config.yaml
num_hidden_layers: 11
hidden_size: 256
n_experts: 256
experts_per_token: 8
d_expert: 32
d_shared_expert: 0
hidden_act: "swiglu"
moe_layers: [1, 2, 3, 4, 5, 6, 7, 8, 9, 10]
router_score: "sigmoid"
normalize_top_k: true
routed_scale: 2.83
balance_loss: 0.00683
balance_bias: false
init_std_router: 0.0265
lr_router: 0.00262
num_attention_heads: 4
num_key_value_heads: 4
head_dim: 64
vocab_size: 16384
norm: "rmsnorm"
norm_place: "pre"
norm_eps: 1e-05
positions: "rope"
rope_theta: 16500.0
rope_fraction: 1.0
qk_norm: false
attn_scale: 0.125
tie_word_embeddings: false
parallel_block: false
init: "trunc"
init_std_qkv: 0.0312
init_std_o: 0.00667
init_std_up: 0.0312
init_std_down: 0.00596
optimizer: "adamw"
learning_rate: 0.000861
beta1: 0.9
beta2: 0.99
weight_decay: 0.22
lr_head: 0.00888
max_grad_norm: 0.5
warmup_steps: 467
schedule: "wsd"
decay_fraction: 1.0
decay_shape: "linear"
final_lr_fraction: 0.0
batch_tokens: 65536
max_seq_len: 512
doc_mask: false
train_tokens: 516200000
max_steps: 7877
dataset: "wikipedia_en"
Below are experts of layer 6 (counted from 0) of a mixture-of-experts language model. Rows are named router (the router's row for the expert) and show model dimensions 0-255. Each number is 128 + 32 x the weight over its row's rms, rounded and kept within 0 to 255.
After each expert's rows: a language model's description of what the expert responds to. This comes from a sample of Wikipedia text that the model never trained on.

# expert 42
router [143 148  78 108 143 139 131 100  28  37 146 127 167 133 150 121 147 120 152  53  92 137 128 112 170 109 130 107 148 145 123 170 125 138  95 134 164 123 108 108 115 122 106 135 131 165 163 109 148 169  56 163 154 115 160 119 108 116  85 146  96  97 118 147 111 144 116 134 124 148 163 140 112 123 122 117 135 141 145  69  80 135 146 183 157  72 102  90 196 197 144 170 131 140  96  93 137  86 152 141 106 187 182  67 195 143 149 147  95  98 106  92 130 152 136 129 106 126 127 136 104 164 112 132  82  50  94  81 142 136  77 135 133  65 140 131 133 102 127  86 152  85  97 110 104 177 150 204 128 146 126 102  89 176 127  92 136 157 123 113  98 154 146 188 203 158 105 115  77 136 111 138  85  66 130 169 128 167  99 103 133 142 184 156 130  97  66 120  88 143 208 142 101 164 147  66 174 153 130 135 156  90 127 120 113  77 111 115 143 130 164  78 152  90  92 161 132 122 141  85 143 139 105  75 137 122 144 144 102 145 146 181 139 163 105 138 141 116  66 169 169 175 130 136 162 122 187  80  81 163 104 100 122 143 112 149]
What it handles: Adjectives like local, national, federal, state, presidential, -ial endings, and percentage or vote numbers in election result tables.

# expert 54
router [159 164 124 183 159 137 132 188 145  68 157 128 136 103 104 138  92 138 162 139 105 115 121 151 136  32 108 159 188 110 108 168 185 114  84  70 130 166 121 126 131 126  78 172 129 137 132 134 128 122  86 156 129 139 137  67  99 120 150 126 155 132 138 148 108 165  96 117 146 159 116 196 115 140 116 106 166 116  99 137 170 116 134 131 181 127 156  98 149 187 131  93 155 140  90 105 106 103 122 143 110 129 171 172 170 200 124 140  86 106  82 115 111 109 168  85  84 109  74 111  98 160 105 106 152 134 116  69 103 135 114 169  99 164 162 122 139 132 133 102 152  98  84 136  74 178 152 169 217 186 110  69 155 150 151  72 134 143 168 125 144 133 157 141 196 182 134  91 142 101 157 132 183  94 157 130 115 183  89 103 215  91 129 125 144 115 102  84  18 132 168 113 102 116 128 117 119 151 106 127 139 127 141 149 107 116 139 139 129 120 156  97 147 109 153 113  88 172 155 123 132  92  87 107  64  99 141 109 117 100  94 120 140 144 108 122 152 120 100  53 118 114  87 126 168  94 145  58 141 198 187  97 165 165 140 135]
What it handles: Single digits in statistics tables, scores, fractions and times, such as 1⁄4, 2-2, 1:57.88, or years split as 19 and 17.

# expert 51
router [125 137 122 111 141 118 140 102 145 102 119 117 158 108 131  87 169  98 162  98 127 140 159 148 175  78 134 151 173 181 103  80 144 134  65 131 137 123 128 106 105 126  98 147 159 132 136 159 128 149 123 184  93 161 148 133  75 166  84 229  75  99 158 137 109 142 102  82 119  93 121 195 149 102 127 172 161 135 161 137 173  67 128 148 144 111 116  61 194 187 146 178 132 148 127 119 134 152 132 131 115 157 146 110 189 129 137 139  86 172  91 103  93 180 132  78 109 150 148 142 114  85 110 134  99 123 175  41 144  84 126 196 148 102 157  82 128 116 119 101 199 171  81 145 107 195 148 180 138 136  67 130 160  94  77  97 111 148 111 179 113  75 158 149 109 152 129 127 160 167 127 172  80  93 147 149 136 101 118 109  94  87 117 107 116 124 176  98  78 172 144 102 131 165 146 102 185 149 136  81 105  34 101 143 108  92 102 137 165 135 148 116 156  98 144 163 111 130 166 134 110 113  26 117 121 138 115 109 101 117  97 151 163 149 105  91 133 108  82 151 163 153  98 185 116 120 121  95  73 122 141  91 145 146 116 150]
What it handles: Country, state and city names and economic terms, such as United States, New York, Texas, Russia, million, $, land.

# expert 63
router [129 105 108 110 121 136 179 154 122  93 119 129 118 110  88 144 171 120 144 130  95  98  98 162 127  71 178 163 222 149 127 122 143 139  98 122  98 144  90 109  28 155 125 187 157 114 186 128 197 150 109 123 111 137 151  84 114 105 111 156 106 129 139 160 140 154 190 106 172 151  77 152 150 173  91  98 189 139 133 167 137 149 147 141 126 127 148 104 160 162 126 173 104 147  89 111  73  75 139 152 115 108 165 120 142 159 112 136 138 151  96 110 122 101 114  73 103 120 141 179 132 118 133 113 137 124 156  67  96  96  85  98 140 129 159 182 157 147 132  49 137  84 142 139 101 214 123 164  75 147  89 119  95 176  97 136 125 100 149  39  84 123 155 140 128 136 110 124 127 136 130 143 107 124 129 136  88 109 123  78 168 172 130  88 107 103  90  70  96 148 194 150  87  92 122 122 152 140 168  88 137  84  48 123 102 118 106  88 175 129  65  51  84 161 152 166  91 151 150 107 120  84  61 103  75 161  68 110 115 106 136 133 156 186 132  98 169 123  94 115  80 137 114 127 135 110 127  93 123 162 148  96 111 130 105 154]
What it handles: Raw byte pieces of Thai, Devanagari, Chinese and cuneiform text, plus accented letters like ç in façade.

# expert 7
router [119 128 154 116 126 133 146 158  81  99 139 107 174 124 123 160 165 103 163 117  46 118 152  86 122  91  92 103 156 197  92 166 150  92 115 151 139 153 123 143 113 156 101 107 120 148  95 141 121 161 124  76  95 149 135  85 107  95 110 162 126 125 151 123  82 131 177 155  83 139  57 165 175 115 129 121 142 155 108 107  84 131 173 103 177  96 118  57 174 121 166 192 136 156 128 160  91 110 119 105 137 167 171 149 154 165 121 107 134 117 101 117 134 167 189 132  65 126 111  64  99 112 148 110 112 117 103  90 117  92 110 141 104 136 172  67 128 117 125 100 155 112 157 112 102 196 154 124 134 127 146 134 128 168 120  52 125 155 120 150 107 113 118 117 132 187 155  73 126 110 141 186 153  84 128 116 155 133 165  94 137 112 143 108  72 111 102  79 101 135 160 136  90 174 123  29 105 131 167 131 179 123 110 103 117 130 105 140 163 150 124  69  72 168 141 190 123 149  91 146  85 107  61 101 134  79 141 165 119 112 102 153 171 115  90  91 166  90   0 125  86 108  84 129 192  89 150 129 143 129 134 124 151 115  95 125]
What it handles: Opening pieces of longer words, mostly capitalized name or title starts after "the", such as Mar, Fort, Los, Grand, plus mid-word pieces like "itor" in Meritorious.

# expert 35
router [133 116 107 177 187 143 203 152 107 100 133 118 140 126 132 134 109 152 134  81  87  98 164 157 181  58 105 143 212 157 135 131 129 148 143 137 126 117 139 181 195 148 137 158 122 143 152 101 150 151 114 160 171 164 133  99 116 128 188 189 110 125 124 143 103 159 166 173 120 140 128 198 118  70 101 113 236 159 121 113 117 134 124 136 182 118  81 108 138 160 141 142 111 131 162 120 137 104 130 142  99 124 152 166 166 182 133 159 162 139  83  66  93  87 110 103 114 107 150  95  94 110 163 135  72 144 131  98  98  85 126 182 141  93 187 158 127  95 144 101 171 147 120 131 168 181 117 162 119 186 107 114 157 103 194  92 166 170 153 104 135 122 129 164 166 188 164  62 129 157 120 166 124  92 119  67 118 170 172 130 113 121 138 154 101 120  77 115 130 153 120  94 143 151  83  90 128 128 144 128 143 108 167 119  85 110  97  86  97 113 108 159 122  99 122 158 168 164 152 105 157 125  62  89 118  76 130 109  85 107 105 156 132 138 129 119 134  53 102 130 188 101  72 186 127  67  94 125  86 164 120  78 170  98  98 121]
What it handles: Media and release vocabulary in entertainment articles, such as film, video, television, TV, release, episodes; also word endings like -ive and -ographic.

# expert 55
router [136 163  85  92 162 111 122 132 133 121 146 118  89 103 118  78  84 127 162  86 116 106 151 122 135  91 141 132 136 173 139 185 179 111  53 125 129  84 119 122 113 138 127 138 183 177 152 133 135 104  70 151  99 152 156 136 124 153 117  75 137 130 120 127  78 104 238 137 115 123  85 140 119 141 131 137 131 117  73 100 163 125 160 144 165 133 144 135 131 116 115 118 164 105  83 114 134 126 124 161 145 148 130 137 164 155 122 172 165  90 113  96 121 122 136 129 133  85  96 155 157 145 157 142 102 149  93  84  83 111  89 116 116  74 241 128  95 129 139  91 139 118 116 142  79 146 178 116 154 120  74 101 121 110 135  85 188 143 148  71 130 138 144 122 136 174 136  99 114 179 184 120 113  72 121 157 187 136 150  76 174 142 159  82 152 126  86  98 102 191 180 144 109 187  56  39 194 120 142 134  86  98 159 127 116  82 111  72 150 110 155 113 168 103 131 162  95 163 178 149 129 123 122  98 129  96 111 113 117 112  74 215 147 137  95 109  61 125  98 120 103 168 142 155 119  46 134  97 124 156 137 156 178 140  81 153]
What it handles: Function words and verbs in prose, such as include, According, Despite, has, to, and heading marks "==", plus word-final pieces like "od" in Method.

# expert 10
router [131 127 160 134 144 168 111  79 114  75 174  97 112 137 109 156 113 118 155  63 116 134 162 130 166  92 106 145 162 120 155 123 205 149  66 148 175 166 103 154  19 168 161 186 152 117 187 157 150 139 131 146 156 123 131  85  70  81 135 115  65 148 132 106 102 134 135 144 116 141 110 166 132 118 106 118 125 140 112 135 154 136 168 189 177 109 151 157 198 159 196 195 150 132 176  92 113 124 173  78  71 166 170 148 170 174 101 144 130 124 117 160 116 135  88  95 161 117  62 100 105 129 194 157 119 166  90  78  64 132 156 121 162  99 167 105 132 124 155  53 126 113 157 184 103 187 108 161 153 166 123 105 118 100 163  80 130 159 130 114 145 127 123 193 138 146 127  67 109 133 131 157 115 135 103 172 150 113 104 128 156 145 150 124 109 113 120 114  99  97 131  87 109 157 109 111 131 148 141 157 127  99 126 163  91 164 127 129 169 105  97  74 115  88 156 138 134 138 164 105 106 153  89  95  60 131 172  85 104 180 106 141 118 105  93  64 144 106  82 143 156 118  77 170 190 118 144 133 132 161 166 104 136 153 128 180]
What it handles: Final digits of years after 19 or a space before a year (19-86, in 1911), plus plural nouns like villages, missions, employees.

# expert 6
router [187 182 115  96 111 164 164 116  72  89 167  79 125 105 212 162  91  95 129  71 109 158 177 107 141  94 119 129 183 167 146 161 162 145 114 206 154 128 105 181  31 151 144 170 161 125 164 134 136 116 138 164 159 143 137 134 167 107 142 136 127 144 177 156 114 104 151  89  70 179 156 135 108 164 101  97 127 174 127  83 130 137 176 164 176 125 148  72 197 165 134 110 149 181 137 105  94 141 171 117 148 157 147  94 161 136 116 144 133 163 123  80 110 125 150  87  79 152  97 156 111 124 190 151 107 132 134  92 111 151 102 137  61 146 150 177 108 138 155  90 167 149  55 176  84 156 171 177 158 110  83 127 129 141 112  29 169 137 126 126  81  70 121 145 141 117 136 141  89 155 104 170 158 154 129 102 128 142 139 129 151 101 147 137 139 115  92  94  90 140 147  88 119 141 122  91 174 158 108 134  92 109 146 140  82 145 151  98 142 124 111 104  95 143 142 142  76 140 178 126 130 108  85  84 119 127 122 129 129 162 147 137 134 187 140  62 183 116  78 103 120 132  84 188 163  75 149 115 110 176  94 148 136 141 137 159]
What it handles: Plural nouns and plural endings for groups of people or things, such as forces, players, students, -ians, -ers, often in team and sports tables.

# expert 46
router [127 115 111 139 165 157 182  98 106 152 175  94 106 110  98  91 164 148 189 122 104 119 177 153 129 125 171 112 175 161 159 133 138 155  99 151 188 157  66 146  88 114 160 118 176 163 135 121 104 163 121 117 135 173 145  63 115 123 126 167 145  91 160 108  77 152 131 117  68 176 125 109 119 114 130 202 137 173 141  45 145 133 157 189 171 113 118  79 185 137 157 101 126 144  81 132 113 136 148 104 113 195 118 116 238 134  98 173  46 149  73  84 111 151 111 109 106 110 105 100 143 112 167 146 114 108 150  92  90 119 116 160  84  62 213 125 171 161 151  66 151 142 134  84 154 132 120 117 124 105  87 102 114  96 157 108 139 175 106  94 142 143 188  91 144 177 139 119 152 159 106 159 111  88 120 124 120 121 140 125 171 121 163 132 148 110 129 124  96 138 163 116 158 130 152 143 150 191 130 144 118 141 174 122  90  74 125  90 153  84 148 118 161 125 152 195 140 125 171  91 102  65  91  81 128 117 117 132 113 134 109 127 170  96 105 122 135 114 102 180 135 166  42 155 133  92 104  99 115 104 188 115 164 130  89 125]
What it handles: Word endings and labels in biographies and school sections, such as Academy, graduate, auction-e-er, Music-ian, Born:, and list dashes.

# expert 62
router [ 94 147  56  97 149 107 177  94 122  95 192  57 144 159 105 101  93 137 145  82  90 178 157  97 123  84 133 141 153 138 183 203 132 111  64 109 153 157 108 146 116 118  92 122 152 100 202 144 142 145 117 160 136 180 114 104 108 150 148 139 154 114 182 135 101 120 149 171 121 158 103 140 118 138 149 136 171  87  94 150  82 112 150 116 130 117 168 117 181 188 102 198 104 164 100 110 150  86 193  82 114 138 195 148 215 184 113 104 137 140 103 100 125 143 105  79 125  75  76 159  97 119 144 143 102 149  84  43 118 122 165 135 131  74 141 133 126 145 144  93 147 122 133 137 114 189 186 151 126 171  71 163 139 127  99  92  99 163 123 101 103  65 155 118 187 156 148  91 129 142  99 143 120 155 179 122  92 157 116 111 148 125 137 103 104 165 115  86 132  70 175  91 103 182  88  70 168 115 128 126 147 132 169 128 102  80  64 144 131 111 114 145 131  95 142 150 127 157 117 101 155 138  52 112  98  83 103 136 132  62 126 158 158 153 138  75 129 127 101 147 119 117 117 179 163 103 107 129 134 151  98 114 156 132  89 153]
What it handles: Leading dashes on bibliography and infobox list lines, and verbs of naming or changing like renamed, became, into, designated.

# expert 29
router [100 163 133 115 152 130  73 160  53  74 196  87  93  61 127 123 104  76 165 139  93  84 147 124 173 124 132  96 155 144 123 144 201 167  59 167 169 148  83 182  63 125 133 174 135 152 112  75 108  80 101 182 122 168 132 123 125 163 105 141 101 163 146 166  54 167 127 113 144  91 147 117  92 141  99 128 169 130 154 155 148 156 153 115 151 113 145  90 174 128 147 156 151 167 126 134 108 148 124 122 171 190 183 107 126 137  88 124  95 122  94 156  92 113 133  61 146 118 110 173 112 160 141 162  80 164 176 140 153  98  95 161 126 135 160  53 124 158 128 101 144 127  87 207 111 162 155 164 150 154 123  99 172 159 132  60 147 158 110  90 133 136 113 140 221 148 111  81 108 131 100 175 172 150 112 132 128 138 119 106 124  79 123 123 123 116  86  78  75 123 135 105 127 163 135  72 150 143 114 126 121 141 148 169 110  87 124 137 160 144 128 109  59 117 102 135 141 134  92 118 157 116  84  76 167 144 102 133 114 150  89 156 164 169 111 119 183 139 106 119 157  97 136 175 128  43 119 110 132  95 105 153  98 158 127 185]
What it handles: Middle and final pieces of personal and place names, such as burg, heim, stein, enberg, Carmart-hen; also full surnames like Miller and Wright.

# expert 49
router [138 139 119 119 162 112 104 130 113  81 130 106 154  60 156 116 110  96 173 133 109 126 139  73 170  78 161 174 159 221 148 163 176 180 133 128 166 100 135 156 135 147 118 159 130 118 145 160 129 179  97 147 137 148 147  85 116 126 125 129 119  97 164 158 120 123 122 158 103 148  87 136 146 153 131 129 176 106 142 119 143 150 150 137 122 107  93  87 153 182 148 192 138 159 139 108  82 122 145 113 154 154 159 127 116 185 132 176  80 113 125 120  84 102 158  94 142 133  61 115 131 145 143 155 112 154 153  82 121 116 100  88 124  66 169 118 162  66 155  90 150  89 131 148  65 166 116 167 159 105  46  93 143 144 121  76  99 142 173  79 137 103 137 142 195 184 101  86 134 120 127 195 158 103 159 129 159  65  85 109 171  76 151 139 101 149 122  66  79 134 187 147 110 143 179 107 176 163 134 129 163 116 175 172  59  74  86  49 118 158 147  96 146 112  97 201 133 160 155  37 139 145 128 149 107 129 129 145  99 134  84 181 121 149 119 104 147 101  69 131 143  91 149 139 110 136 101 114 137 118 159 124 160 176 103 102]
What it handles: Single capital letters starting abbreviations, codes or capitalized words, often after "(" or a quote mark, such as QMJHL, GMT, DDR, and "R" in Routledge.

# expert 8
router [104 138 126 205 159  96 108 119 113  81 167 127 134  79 136 110  95 138 140 120 113 147 148 147 150 123 110 166 137 128 140 151 152  87  91 133 170 101 102 122  64 188 136 169 158 150 130 132 164 147 137 143 170 193 189  75 140 164 145 154  95 109 140 152  73 148 128  71 119  96  66 132 135 157 135 191 114 142 112 111 120 112 131 105  84 130 165 117 173 172 144 158 194 190  52 122 129 140 122 114 116 193 194 141 144 141 130 120 125  91 161 124 156 124 159 101  87 125  84  65 111 132 192 136 109  95 122 116 163 117  84 133 123 128 156 131 123 149 119 104 207  64 113 122  98 135 155 188 133 145  77 138 150 127  84 134 197 110 144  78  86  75 134 133 123  70 166  55 107 145 126 155  85 121 151 120 137 141 149  71 166 141 199 113 143 153  87 167  92 158 144 138 138 177 105  81 146 154 151 128 121  96 155 158 141 137  82  99 146 147 124 142 131 186 140 179 139  98 121 121 143 165 112  53 108 132 132 135  74 138 165 103 190 148 114  71 130 127  75 158 161 187 115 179 167  67  86 114 131 165 134 107 122 131  84 139]
What it handles: Markdown table row separators and cell pipes, plus inner word pieces like id-ios-yncratic, do-z-ens, ker-os-ene, and numbers in dates.

# expert 58
router [167 107 136 126 140 149 140 137  96  78 135 130 168 125 184 166  94 120 120 134 123 134 113 154 127  81 151 188 157 131 217 163 117  87  72 161 166 171 108 174  92 131 167 185 138 183 143 147 184 193  86 132 103 189 169 136  60 144 143 165 100 161 136 111 113 171 107 182 103 113 114 136 135 172 110  77 127 120 123 157  99 199 148 162 164 146 142 151 164 170 134 106 120 181 155 152 102 123 167 122 132 167 149 109 133 143  63 133 134 116 119 100 150 117 104 135 124 168 132 103 126 145 158 127  65 104 126  75 109 125 140 135 115 150 138 111 144 185 146  68 189 134 108 146 168 115 163 158 108 153 123 131 156 164 142  71 111 224 151  82 146 103  98 170 152 192  70 105 123 181 104 158 118 112 163 117 130 105 147 143 111 132 163  75  93 103 120  65  47 141 141  96  77 153 141  65 147 153 125 120 135  64 116 128 137 137 135  73 139 130 119 164 142 156 142 176 101 146 129 110 109 119  85  91 104 120 140 115 171  84 105 114 154 189 144  92 115  94  61 123 145 139 128 141 108  60 100 100 133 166 142  72 137 148 194 110]
What it handles: Last pieces of English-style place names and surnames (Hudders-field, -ster, -ton, -ley), plus both and nationality adjectives such as Swedish and Danish.

# expert 59
router [146 170  77 115 131 124  93 146 118 106 120 125 113 106 126 131 163 118 131 128  57 138 136 131 121 112 129 177 150 184 141 146 172  99 103 115 166 165 126 163  80 107  69 160 153 141 157 161 141  97 105 119 178 128 128  69 107 161 135 166 123 151 154 151  82 154 120 104 148 160  57 129 147  92  93 127 165 123 142 111 135 131 131 106 123 145 124 115 230 175 136 143  88 147  96 134  76  66 118 130 133 162 125  98 187 181 112 114 157 103 105 145 131  70 134 109  66  82  97 132 153 136 125 157  73 135 123  64 114 113  89 119  95 148 157 117 136 142 158  85 137 131 144 134 127 181 158 144 194 158  86  85 122 143 158  87 132 103 125 128 136  87 182 136  97 140 134 101  95 152 125 127 152 140 136 119 160 121 143  91 116 122 116 126  82 116  82 111  87 130 138 154  87  93  77 128 194 108 159  71 174 120 106 112  84 115 106 163 121 179 107 158 129  86 146 225 108 177 150 117 112  99  72  88 101 112 136  77 194  93 163 170 161 183  70 178 156 135 122  50 127 148  55 156 189  37 138  80 116 109 149 129 132 156 146 157]
What it handles: Commas of all kinds, including fused forms like ), and ", used after clauses, list items, dates and places.